Weights of a small mixture-of-experts language model, trained from scratch on English Wikipedia.
Experts: 80 experts in each of 12 layers, 64 SwiGLU neurons an expert, 2 picks a token, a sigmoid router.
Training: a variant of Adam for the experts, 297M tokens.
Below are experts of layer 6 (counted from 0) of a mixture-of-experts language model. Rows are named router (the router's row for the expert), gate (a neuron's input weights, with its number), up (a neuron's input weights, with its number), down (a neuron's output weights, with its number) and show model dimensions 0-255. Each number is 50 + 15 x the weight over its row's rms, rounded and kept within 0 to 99.
After each expert's rows: "raises" lists some tokens whose logits its average output raises strongly, later layers aside. This comes from a sample of Wikipedia text that the model never trained on.

# expert 53
router:47 61 51 07 68 62 50 49 76 63 56 42 67 52 58 46 64 33 55 14 49 51 29 41 63 69 41 41 48 75 32 31 41 65 52 49 61 60 59 63 37 31 49 38 53 29 41 56 51 31 45 79 64 68 64 60 37 35 48 53 37 39 64 65 32 15 57 31 69 58 52 35 48 78 48 40 60 55 59 43 39 42 33 60 41 57 53 50 19 20 63 50 29 64 63 42 40 32 46 39 16 59 57 49 39 48 60 31 53 28 66 32 99 55 71 49 42 58 46 72 52 51 54 30 65 36 67 74 30 52 45 60 23 53 70 39 36 35 65 59 29 53 43 49 39 87 43 45 67 53 52 60 45 65 59 64 51 63 43 28 68 61 40 60 50 43 53 67 46 27 30 52 53 70 43 36 55 46 69 41 51 65 46 44 35 44 44 47 30 53 27 63 58 44 41 25 62 67 84 27 65 77 37 30 54 46 40 51 62 45 35 64 53 76 37 40 51 52 65 29 56 49 48 36 52 23 54 49 53 44 59 38 73 79 66 93 33 57 58 81 37 54 34 63 25 71 73 63 45 54 85 56 63 45 37 34
gate0:55 49 62 49 60 44 66 59 56 45 71 31 56 40 63 62 64 52 56 38 66 47 30 53 57 65 45 62 56 81 25 30 29 53 63 58 62 65 85 26 64 64 51 66 62 34 63 77 65 54 31 35 90 60 67 45 48 38 53 64 67 75 61 74 57 37 44 36 75 61 40 54 46 44 50 46 50 39 20 54 46 50 45 48 43 58 47 68 18 42 50 31 56 41 71 14 46 80 35 53 57 57 58 66 38 56 43 05 49 55 35 43 41 66 14 68 41 70 53 46 57 58 31 48 26 34 71 79 48 67 32 59 49 50 80 44 26 49 86 70 48 79 40 48 67 43 49 24 71 43 62 58 55 55 41 50 63 50 50 52 43 67 50 45 34 74 52 39 31 57 40 66 67 95 53 53 46 21 38 48 20 49 41 26 46 45 30 68 58 63 73 35 53 54 39 42 38 55 57 46 79 52 56 69 41 58 44 49 38 68 34 62 52 42 27 56 40 47 65 49 47 53 13 70 48 46 54 47 66 75 43 65 58 44 24 41 69 61 47 46 55 75 32 46 64 32 52 63 32 43 31 56 66 32 66 31
up0:35 44 54 19 64 56 32 68 54 80 41 45 34 77 38 36 54 72 52 56 62 47 49 66 62 81 40 67 67 30 52 47 44 71 34 76 41 61 81 65 39 42 53 30 62 63 55 17 33 48 55 60 40 41 49 32 39 42 42 64 62 49 44 47 42 47 44 49 74 75 50 44 40 54 67 26 54 40 38 50 35 40 58 21 51 51 45 16 23 23 65 53 37 61 56 74 56 35 47 46 54 23 34 67 43 54 57 60 73 47 93 69 56 25 68 52 61 68 51 83 53 58 42 49 39 52 55 13 39 21 28 67 72 60 62 22 51 47 44 54 61 47 49 27 21 67 11 57 29 44 37 30 48 51 63 49 67 40 26 52 38 59 66 38 58 59 56 79 21 40 57 29 28 67 41 35 64 35 31 38 76 55 57 41 36 56 44 53 36 61 48 68 48 55 58 39 43 79 44 54 25 37 34 32 34 42 29 67 56 32 57 42 37 71 52 48 57 36 82 49 33 52 50 37 34 44 64 65 64 40 47 43 41 64 60 68 53 49 43 21 50 74 36 62 48 50 56 47 44 23 38 56 55 63 32 41
down0:42 26 56 37 48 53 47 43 47 23 53 38 09 44 65 20 38 58 55 64 36 45 55 51 24 31 51 55 41 38 51 54 29 31 35 22 31 57 53 46 25 28 60 27 76 73 41 48 10 47 54 42 43 32 05 41 26 28 68 76 61 61 47 30 34 48 24 57 46 46 48 56 53 37 44 39 75 58 31 57 33 46 43 52 50 50 43 45 91 37 64 37 44 56 35 48 15 33 55 53 59 33 39 44 33 53 43 57 53 55 80 73 62 64 49 49 38 46 50 39 60 60 45 41 17 64 70 58 64 55 35 34 41 27 41 60 53 56 29 46 47 58 60 52 69 40 36 44 41 54 32 45 39 51 65 69 50 35 19 93 30 34 79 63 29 17 58 31 60 41 70 67 41 52 73 48 61 51 31 63 77 39 57 49 40 59 65 51 49 49 44 39 59 39 45 39 60 44 36 72 44 54 63 55 45 55 68 49 45 39 39 27 36 23 51 43 45 56 64 46 80 33 43 48 53 62 59 51 38 49 75 40 47 67 52 52 63 46 37 25 41 48 62 24 43 71 69 26 71 58 20 33 51 37 47 79
raises: ".", ".:", ".,", ".;", ".P", ".A"

# expert 11
router:55 33 33 10 24 67 41 54 53 50 47 66 51 31 45 43 70 42 58 16 54 54 49 54 56 20 39 25 48 73 28 23 60 41 75 29 86 51 74 19 47 25 54 52 37 63 26 53 42 26 50 67 46 49 60 69 50 34 41 33 46 55 54 37 42 40 36 42 52 57 57 27 27 47 28 33 48 59 63 49 50 61 43 79 47 50 66 56 30 47 63 59 55 54 49 30 53 52 72 65 38 77 46 58 50 58 63 22 60 65 60 24 66 50 31 52 50 33 64 57 33 59 79 52 62 19 73 68 29 71 39 64 32 47 69 49 38 44 70 31 44 49 54 47 20 83 49 56 59 59 64 56 45 65 69 52 58 62 52 30 56 54 37 49 60 22 42 76 82 05 33 40 47 64 57 38 70 51 70 26 35 78 45 38 29 48 39 40 46 41 51 38 64 33 36 29 47 55 67 34 67 66 56 36 47 51 78 42 79 49 50 49 62 65 63 57 56 78 58 54 43 50 64 35 41 28 48 68 36 45 62 30 85 73 56 54 56 38 37 57 54 49 44 39 52 69 51 56 36 63 71 49 39 60 47 53
gate1:35 48 32 55 24 51 51 49 42 51 69 53 47 45 43 65 48 57 83 69 24 56 39 61 49 45 23 12 36 46 50 41 60 42 51 37 63 49 75 42 55 32 40 30 36 47 46 71 52 40 83 82 48 46 41 43 30 46 48 49 46 44 43 36 43 43 52 48 18 46 54 34 55 53 60 51 49 65 31 38 36 31 61 45 40 38 41 36 60 29 50 39 57 71 51 56 48 43 55 48 38 66 42 54 38 64 43 62 57 55 51 50 36 39 45 59 46 48 36 54 43 54 44 54 56 50 70 68 73 43 42 28 51 62 56 45 71 46 92 59 53 52 28 59 66 64 39 60 55 70 64 31 41 59 86 43 51 49 50 35 55 41 40 81 48 40 63 78 56 65 32 80 49 74 32 77 59 48 39 35 26 79 39 20 43 56 01 29 37 51 70 20 57 27 57 54 63 29 50 57 30 38 20 25 69 30 64 12 67 92 37 31 41 63 20 59 42 53 43 22 51 60 76 50 54 66 44 42 41 43 75 31 74 68 84 69 65 37 37 47 71 51 44 61 40 36 56 30 48 51 61 50 53 58 45 60
up1:47 36 53 49 44 49 61 53 75 28 21 72 55 37 61 37 75 64 62 70 18 54 45 59 53 44 24 58 53 75 67 27 49 54 46 46 44 58 70 64 44 62 44 59 00 36 43 45 52 36 82 49 68 55 68 52 51 09 43 60 53 71 52 45 33 26 70 51 68 77 62 57 49 47 70 39 59 45 60 51 62 47 38 40 54 68 56 48 51 66 76 40 52 37 55 51 55 70 55 37 63 23 70 37 74 58 48 64 13 57 59 58 31 57 53 44 75 53 28 40 45 68 42 48 28 39 22 36 51 44 78 28 23 56 49 65 42 42 33 41 65 47 28 38 68 21 68 66 31 47 39 37 63 49 35 53 79 50 54 27 75 74 26 44 20 79 56 46 46 42 58 53 31 27 79 44 49 50 45 48 57 34 54 48 45 81 51 45 47 54 42 28 29 44 33 65 35 60 67 45 70 50 35 45 46 67 37 65 48 40 51 72 54 50 48 64 33 47 32 46 56 56 54 33 64 64 62 45 71 63 70 61 78 45 40 51 20 44 30 32 56 32 64 44 65 46 66 62 78 49 61 61 59 28 62 50
down1:06 03 45 76 52 31 54 54 60 65 45 42 29 23 45 73 57 56 50 69 17 83 60 30 44 46 63 31 44 27 66 75 52 78 50 71 54 50 41 70 32 40 73 72 58 44 53 11 27 56 45 84 50 57 43 65 56 37 30 46 50 29 46 56 45 39 66 44 54 27 56 34 61 52 78 65 87 90 49 68 46 37 48 66 69 75 62 35 55 62 53 63 54 44 41 70 57 59 64 40 50 42 57 23 53 47 53 68 46 70 55 59 74 41 50 57 68 67 43 57 70 63 59 60 58 53 46 64 29 40 58 66 63 46 37 62 77 50 27 63 98 52 56 58 38 60 59 30 46 39 38 53 54 51 37 27 46 55 53 31 41 45 56 37 68 24 44 51 36 37 57 52 48 46 64 43 43 68 71 53 49 51 53 47 65 74 46 62 40 43 58 58 27 61 30 37 63 32 46 53 48 52 78 76 30 48 46 55 73 64 41 21 35 33 40 59 49 73 29 20 43 45 64 71 46 61 51 58 47 27 47 51 45 61 64 64 59 46 57 53 43 43 38 06 52 54 55 56 56 40 43 61 64 36 52 48
raises: " of", ",", " in", " the", " with", ".\n\n"

# expert 16
router:74 50 43 33 54 78 81 51 56 76 55 35 72 42 65 39 72 52 75 11 62 50 18 40 17 58 77 43 38 36 14 28 51 55 68 48 67 66 68 49 25 30 59 59 58 58 39 39 44 34 66 50 73 46 57 57 29 27 63 49 52 37 52 54 62 28 38 42 43 68 25 35 38 52 43 42 51 63 55 48 64 39 33 65 58 80 83 68 58 60 59 57 48 56 58 48 42 46 38 43 37 50 43 52 60 45 51 52 58 49 56 59 72 54 66 66 44 48 55 31 41 50 41 36 46 32 71 44 39 71 38 62 17 33 56 22 27 30 59 41 25 63 46 33 30 78 44 38 61 61 65 56 52 68 47 63 36 78 26 45 28 50 32 55 57 28 69 63 81 57 28 45 50 57 40 48 67 43 45 51 54 67 41 51 46 47 42 86 22 41 26 27 49 36 49 25 51 54 78 35 61 63 54 33 55 34 71 47 48 33 28 42 46 61 53 53 36 66 51 53 46 33 41 53 45 25 32 45 44 59 57 48 52 65 82 65 53 49 50 64 31 47 26 40 44 34 90 71 48 46 92 52 62 48 45 54
gate4:34 65 39 39 32 61 20 79 43 61 54 72 57 59 47 50 46 34 72 23 43 55 55 44 62 54 47 57 91 32 40 56 57 59 53 74 68 81 54 38 45 63 56 71 57 54 41 42 44 52 05 63 26 42 67 57 60 51 50 28 46 75 73 60 48 61 56 47 20 49 42 57 72 38 49 52 67 49 57 46 41 47 71 56 10 57 68 55 23 40 61 69 54 17 72 39 56 41 24 51 53 60 48 67 65 62 41 56 25 68 18 50 57 40 35 67 71 49 44 48 52 32 57 35 40 38 37 53 32 36 47 40 30 36 65 43 51 48 63 68 61 57 45 41 58 92 38 73 67 51 48 66 44 14 54 43 09 49 29 40 57 23 49 55 51 54 62 77 36 55 64 39 55 64 39 39 66 46 51 59 51 47 34 50 53 22 68 43 22 47 39 40 60 41 48 39 48 45 60 42 84 50 77 64 50 60 44 61 66 29 38 71 63 69 50 57 61 09 57 32 59 45 26 41 26 50 39 78 74 61 55 54 49 73 37 61 73 57 47 35 41 38 29 58 55 48 54 36 42 52 23 27 56 51 44 49
up4:63 57 19 37 34 57 45 63 37 73 73 43 72 41 47 47 68 61 50 05 64 21 53 57 13 65 55 54 91 35 56 55 45 46 55 74 57 51 35 53 22 40 53 62 73 44 23 15 42 50 16 59 42 50 60 46 71 37 51 40 56 37 47 52 79 67 63 43 15 49 44 80 68 54 60 36 60 58 58 34 53 42 43 51 29 51 63 48 47 48 38 79 68 62 60 77 48 48 39 27 50 29 52 63 76 50 54 60 34 41 52 53 71 57 58 44 48 33 56 40 56 39 60 41 24 45 55 53 50 51 39 32 32 41 76 35 14 38 49 60 66 62 51 36 41 54 43 50 72 64 65 75 45 22 41 53 26 63 22 54 53 51 40 64 37 25 66 85 42 49 53 47 38 33 42 45 81 36 55 63 39 70 44 59 38 53 62 76 16 33 38 41 41 60 39 61 17 57 75 35 43 64 49 59 66 57 53 42 46 57 39 42 33 49 29 58 51 31 49 30 62 37 60 34 33 51 28 63 40 54 68 59 56 91 37 43 30 62 34 49 40 42 49 60 57 42 47 64 38 21 39 38 39 42 48 63
down4:76 53 58 53 48 80 62 61 77 62 80 39 39 44 60 45 74 43 51 49 45 49 44 52 38 45 74 70 63 62 66 49 26 58 67 57 21 45 52 47 42 36 55 61 56 33 45 47 39 57 92 55 52 57 43 42 61 40 70 67 32 43 40 54 72 59 50 56 59 49 42 35 40 50 61 68 48 88 69 19 62 12 57 45 74 42 32 38 36 77 22 40 64 50 42 49 60 43 14 22 46 47 56 66 33 41 70 31 43 44 45 75 46 51 74 67 63 66 46 54 56 55 43 35 45 68 55 47 39 56 58 61 56 64 64 67 35 48 53 44 57 49 40 48 46 33 48 26 54 45 83 57 71 34 20 57 51 38 28 65 39 42 77 72 39 55 62 46 67 47 42 23 55 24 50 54 31 57 61 44 39 48 52 39 18 40 64 41 77 42 39 36 38 35 44 23 43 68 87 64 42 55 49 85 39 50 36 43 64 59 26 41 40 34 75 41 60 51 38 58 51 36 64 49 46 68 64 79 36 80 45 64 24 38 39 65 28 67 39 48 45 37 41 79 39 45 47 82 43 12 70 48 56 57 49 40
raises: " return", " second", " single", " final"

# expert 10
router:78 56 52 35 60 58 64 26 38 53 52 46 79 28 71 45 57 53 60 30 55 52 30 30 24 39 52 37 43 50 46 39 51 49 57 31 73 44 65 52 51 08 88 51 67 42 46 44 35 38 60 62 69 60 51 38 29 27 77 48 31 25 54 53 52 47 40 44 73 74 32 29 35 61 49 38 53 50 46 71 73 59 26 58 61 62 71 66 28 44 69 52 37 60 62 51 49 44 52 31 28 59 41 69 75 54 57 72 80 55 51 41 64 75 54 32 53 42 53 35 50 50 54 58 50 14 69 60 59 76 39 41 22 40 64 43 30 43 68 48 27 40 54 40 20 62 45 56 45 46 53 49 54 66 47 71 42 77 32 58 07 65 54 39 71 26 63 61 62 46 41 62 37 74 45 41 58 25 50 60 52 71 43 34 56 64 45 59 18 49 49 41 47 25 46 21 34 54 65 42 54 76 44 33 50 30 58 40 45 56 27 63 62 61 42 65 50 54 43 57 40 43 40 58 42 32 10 61 45 44 47 50 56 85 70 53 47 43 64 56 35 29 12 38 67 50 72 48 46 50 89 52 62 41 46 68
gate0:25 49 50 54 58 38 64 45 64 66 60 53 34 65 44 56 38 26 51 36 50 44 36 42 42 86 47 54 53 33 31 56 46 59 52 52 51 61 41 38 43 65 53 42 50 49 54 47 29 41 20 70 75 82 72 35 61 05 45 40 49 52 43 50 67 73 22 60 42 85 33 51 26 47 55 69 77 55 22 47 65 61 47 43 40 79 53 57 59 66 58 25 28 45 64 69 48 46 50 29 38 66 40 49 52 37 69 68 52 36 38 59 46 54 38 65 66 69 79 42 52 65 35 59 39 47 49 44 57 49 57 41 25 57 51 62 52 80 62 61 64 69 60 73 68 45 49 56 38 51 26 66 69 47 27 35 28 28 23 36 13 39 43 33 62 50 41 35 50 59 54 43 56 74 26 64 62 08 38 35 42 31 46 28 55 59 62 45 57 80 52 38 48 37 51 35 34 46 48 43 50 56 72 56 41 41 32 56 19 43 52 54 62 57 39 75 36 63 42 46 76 67 51 75 25 21 37 45 53 39 56 46 14 55 88 53 55 26 44 43 19 34 57 41 58 65 59 61 27 40 54 71 33 39 34 56
up0:52 76 38 54 51 51 49 67 64 28 44 56 39 45 37 82 36 26 34 55 73 36 69 34 39 90 41 33 68 58 42 26 38 54 51 58 53 48 62 44 45 54 67 70 61 58 54 61 44 24 67 61 72 51 35 42 41 45 58 69 42 41 34 51 51 21 47 65 66 62 53 40 53 46 40 67 50 54 52 84 62 59 47 50 26 69 20 38 50 60 48 45 43 65 44 58 60 30 66 55 24 72 34 34 35 09 47 68 47 49 54 48 51 59 46 36 69 63 60 61 32 58 46 60 40 65 73 44 49 71 49 60 26 58 21 55 61 58 49 58 64 60 57 47 60 85 58 72 40 74 30 52 53 54 39 36 74 72 56 32 45 60 29 38 65 64 35 32 65 60 64 49 40 61 72 28 02 23 38 28 62 51 67 72 54 56 32 36 24 34 65 54 74 47 69 25 58 45 49 47 57 43 55 61 55 30 48 45 51 20 40 61 91 43 62 30 55 75 36 51 94 64 32 55 26 15 54 53 60 47 48 59 60 49 60 48 54 34 72 31 59 46 51 24 67 38 32 56 54 53 48 37 29 52 56 47
down0:43 29 49 99 44 50 59 46 51 47 77 41 88 50 68 37 39 65 64 61 48 75 52 49 47 18 56 56 54 52 57 56 37 39 53 51 39 49 28 40 39 99 57 47 43 39 42 35 90 83 63 31 43 58 77 47 51 65 57 57 57 39 42 47 56 42 58 51 61 48 67 46 54 50 52 32 56 53 60 48 27 49 81 48 55 32 63 54 54 55 31 55 41 37 50 49 47 53 40 35 57 55 72 59 61 37 39 67 65 47 53 74 45 73 61 36 71 51 63 28 50 49 66 49 44 51 32 28 54 31 34 67 39 43 75 46 24 57 58 37 44 31 38 66 57 36 36 51 49 46 54 48 64 71 65 48 45 43 48 57 50 28 54 44 64 63 69 26 47 97 50 68 68 34 52 67 64 45 58 46 34 72 26 53 42 66 47 65 54 44 33 44 49 72 69 87 67 58 64 48 53 44 44 20 41 54 23 60 59 85 68 68 43 53 17 51 76 45 65 35 46 64 51 33 38 37 32 38 68 43 64 56 87 37 54 31 43 52 53 56 24 28 63 49 38 41 57 76 59 53 39 55 55 30 55 42
raises: " own", " first", " main", " original", " second", " name"

# expert 79
router:47 48 53 63 69 62 72 27 58 42 56 25 33 43 67 49 43 32 38 17 33 61 41 55 63 41 39 26 27 65 10 21 47 53 63 39 73 55 65 49 33 46 52 51 30 56 35 39 36 46 50 80 67 74 41 61 16 64 60 12 42 34 64 59 39 19 44 43 57 59 50 31 29 66 65 49 46 57 57 51 58 69 47 64 47 63 73 53 39 49 58 51 35 59 37 52 57 17 40 48 38 75 40 69 59 48 71 61 73 68 30 66 66 62 51 70 68 48 59 35 65 39 53 39 59 53 64 35 25 49 61 50 25 43 57 39 34 54 66 37 54 60 33 81 53 72 56 34 75 71 44 52 54 70 47 56 81 66 34 21 35 46 41 31 46 33 33 55 47 88 54 62 58 60 42 37 42 41 69 24 68 52 32 34 52 60 38 67 40 62 53 48 43 58 53 46 42 72 45 31 49 57 66 57 74 45 67 56 50 47 46 56 32 77 31 50 64 56 76 44 55 36 24 43 57 45 22 66 60 58 38 52 68 54 51 95 63 32 63 75 36 56 31 42 56 33 51 56 55 83 74 41 63 56 48 64
gate0:45 55 43 41 43 47 65 64 49 48 47 73 52 58 57 25 43 59 58 74 45 81 71 49 56 49 37 30 68 85 31 33 44 51 51 57 59 69 44 57 45 48 61 55 51 59 53 29 59 59 15 61 55 86 26 40 51 64 47 38 71 62 64 60 68 45 60 55 62 33 35 27 53 71 46 43 39 68 47 35 76 58 15 72 58 60 38 65 75 23 34 64 64 81 57 00 42 31 51 10 33 70 79 56 75 62 50 40 51 42 79 45 45 52 37 49 43 58 50 64 58 32 65 30 36 53 59 52 58 59 42 61 44 64 41 64 43 64 56 48 47 46 46 55 41 54 34 50 61 51 52 74 68 34 35 54 49 62 33 41 58 34 43 70 23 47 40 42 79 47 62 42 55 22 52 54 45 66 56 21 51 47 63 38 63 32 48 51 42 70 52 65 55 29 63 46 36 45 45 61 40 65 99 56 39 43 73 47 36 53 44 45 49 57 39 48 42 25 36 60 52 48 63 46 62 58 63 34 51 41 47 57 39 53 40 51 47 45 32 29 49 29 49 75 32 36 69 67 42 74 42 49 34 84 75 67
up0:54 45 55 30 63 27 39 41 41 74 42 39 58 57 53 68 48 54 78 42 62 74 51 34 48 45 65 59 46 36 66 60 48 70 56 50 55 52 70 58 33 32 72 69 68 44 52 49 71 38 51 50 28 50 63 57 59 35 39 55 18 49 40 18 42 59 29 27 81 36 39 40 34 29 33 66 54 45 85 70 51 39 56 13 29 44 53 49 13 41 55 78 56 30 51 78 41 62 56 37 41 60 41 45 21 23 51 53 41 42 42 25 39 42 60 34 42 46 44 66 35 78 67 70 45 26 15 71 26 59 77 40 41 46 63 58 53 40 46 58 39 69 46 46 35 38 37 30 51 40 67 14 27 35 51 24 19 43 78 70 64 54 37 31 86 54 51 36 52 27 45 49 60 56 55 45 23 46 56 41 54 57 39 53 35 59 41 47 53 31 33 30 66 60 34 49 66 41 75 66 50 29 20 40 55 35 39 76 56 43 39 64 49 53 69 58 32 60 64 56 38 36 39 27 15 45 52 73 55 51 47 53 65 58 68 45 83 62 56 53 59 50 27 44 51 58 53 42 41 53 67 55 49 29 46 37
down0:42 57 49 11 57 37 57 55 56 43 57 51 57 41 43 62 64 63 41 50 47 36 40 36 41 57 58 37 57 66 70 21 61 44 60 50 66 17 43 68 52 33 45 46 26 40 70 24 55 39 43 49 48 56 49 30 52 50 38 82 40 30 34 45 31 67 72 28 58 36 45 24 41 54 31 50 63 49 52 28 37 59 56 45 62 39 42 29 61 42 24 51 65 52 49 29 31 40 48 42 34 83 47 48 50 13 73 44 66 47 60 53 63 71 38 36 42 63 38 15 51 48 75 35 47 33 38 64 60 56 52 44 60 63 49 68 45 84 53 60 48 41 80 61 51 45 31 49 37 62 48 38 23 47 60 51 45 50 11 78 44 26 48 46 29 54 61 50 71 25 51 46 40 40 35 65 48 41 57 58 39 38 57 38 71 61 59 18 52 55 21 54 27 42 64 93 36 53 36 32 51 58 68 38 52 55 48 40 40 34 46 41 46 70 51 52 59 60 29 49 67 78 36 34 61 03 54 83 22 35 53 90 52 56 67 64 43 54 77 69 45 74 66 72 39 28 46 60 38 61 54 60 65 68 50 52
raises: " same", " first", " name", " last", " ", " main"

# expert 40
router:56 50 45 22 36 53 51 41 54 54 62 32 59 42 57 45 58 47 73 06 58 65 59 59 18 31 54 29 48 60 26 34 51 41 61 71 85 53 70 40 09 29 39 70 48 51 44 58 43 37 62 63 68 54 33 32 50 47 72 21 60 54 50 71 42 15 34 33 61 54 58 47 44 39 56 49 49 45 66 63 44 53 37 55 48 81 80 62 43 46 41 55 56 55 51 44 22 25 67 52 52 49 45 51 68 45 50 42 57 32 46 46 68 78 67 45 25 38 36 62 32 47 65 44 57 26 85 73 27 47 42 51 22 43 60 28 12 43 72 29 29 55 51 64 40 86 34 30 80 45 64 52 43 84 54 57 58 59 33 44 28 62 61 29 54 30 60 45 63 21 27 43 50 51 57 44 50 57 58 37 50 68 61 28 54 57 44 62 04 43 28 49 38 49 39 35 63 53 70 39 76 64 56 39 44 54 74 56 44 45 29 56 58 60 56 73 54 66 50 53 46 38 56 30 46 34 30 61 36 59 32 30 61 66 48 59 43 45 66 54 54 42 40 39 46 57 70 71 39 54 80 34 46 62 45 28
gate1:52 57 36 50 31 52 33 42 19 59 37 76 55 46 54 61 28 71 46 52 66 32 41 61 71 30 44 55 35 34 67 44 13 28 58 43 40 87 51 42 65 50 47 49 38 39 59 39 76 36 63 17 49 25 59 49 38 59 57 34 63 43 44 30 57 56 47 65 29 43 49 72 64 51 78 45 45 35 29 64 43 30 19 52 42 50 41 17 45 69 56 52 86 29 71 56 57 43 44 44 65 70 52 53 31 59 59 20 51 45 40 63 53 59 43 42 54 33 43 61 32 54 44 32 55 77 41 42 62 57 61 49 65 47 67 32 62 43 67 57 31 60 43 26 66 74 72 62 34 19 67 55 45 33 27 63 37 57 46 18 53 47 83 90 38 21 58 47 31 57 38 69 45 56 55 62 62 55 53 48 56 70 28 48 52 64 32 38 30 68 53 81 52 52 56 66 40 69 45 52 37 51 57 81 42 22 50 68 55 35 28 27 51 34 70 34 40 65 71 73 50 75 53 67 52 32 49 67 28 57 38 37 37 54 55 50 55 35 34 70 33 38 36 26 58 39 80 56 69 43 60 44 55 48 65 49
up1:56 36 50 75 64 47 74 23 72 39 36 14 48 46 46 45 60 64 52 44 49 53 47 35 58 36 56 63 33 60 42 61 59 73 39 37 57 37 58 36 51 51 74 51 43 66 54 55 52 63 33 58 48 62 41 29 43 56 35 56 36 69 57 87 34 26 37 35 36 61 56 50 43 45 43 33 56 51 58 34 45 49 58 42 55 49 54 69 60 70 72 20 60 39 39 57 38 40 60 33 63 66 29 59 70 43 76 54 54 54 78 34 07 38 65 47 63 51 43 35 62 53 62 48 45 44 52 55 52 33 41 45 36 48 60 52 53 43 36 63 46 60 29 44 27 37 39 51 64 66 17 63 53 51 60 56 67 85 49 50 47 43 51 39 62 87 49 55 36 36 52 35 48 69 29 67 66 45 48 67 36 45 35 84 25 99 55 26 70 68 58 62 30 33 66 62 61 30 32 33 50 58 38 37 51 38 29 63 71 77 56 68 42 39 21 62 38 30 34 33 38 19 73 71 39 43 73 64 40 45 60 43 56 50 42 66 29 50 63 35 52 30 36 55 37 31 37 64 14 38 62 84 53 39 48 76
down1:53 49 50 69 66 52 27 61 32 87 49 45 51 29 60 51 52 83 38 48 51 41 52 53 37 43 29 34 42 74 49 40 24 56 64 54 69 73 60 29 43 43 54 35 69 55 42 65 58 66 55 69 50 34 32 28 12 26 56 48 34 38 57 67 29 43 38 61 41 25 64 40 55 32 57 54 63 63 40 50 37 48 26 47 53 53 63 78 60 36 41 59 45 70 34 26 58 33 50 72 50 45 60 40 51 42 29 58 72 38 68 41 77 78 46 76 52 50 48 46 55 54 60 70 30 29 74 69 62 61 32 42 18 55 41 50 67 40 42 31 54 58 58 67 59 55 37 37 78 57 44 54 58 67 44 45 83 66 30 36 45 49 32 36 53 55 28 48 54 53 46 43 60 61 28 57 31 49 29 37 61 81 71 60 57 62 43 45 51 27 45 36 35 71 39 42 42 32 56 59 67 57 47 59 33 32 52 71 84 62 66 62 15 31 46 66 60 64 39 70 52 31 58 66 61 46 43 38 70 38 17 72 28 63 26 88 41 53 34 50 51 67 63 56 02 59 57 44 32 41 50 61 50 38 69 34
raises: ",", " centre", " reasons", " development", " based", " center"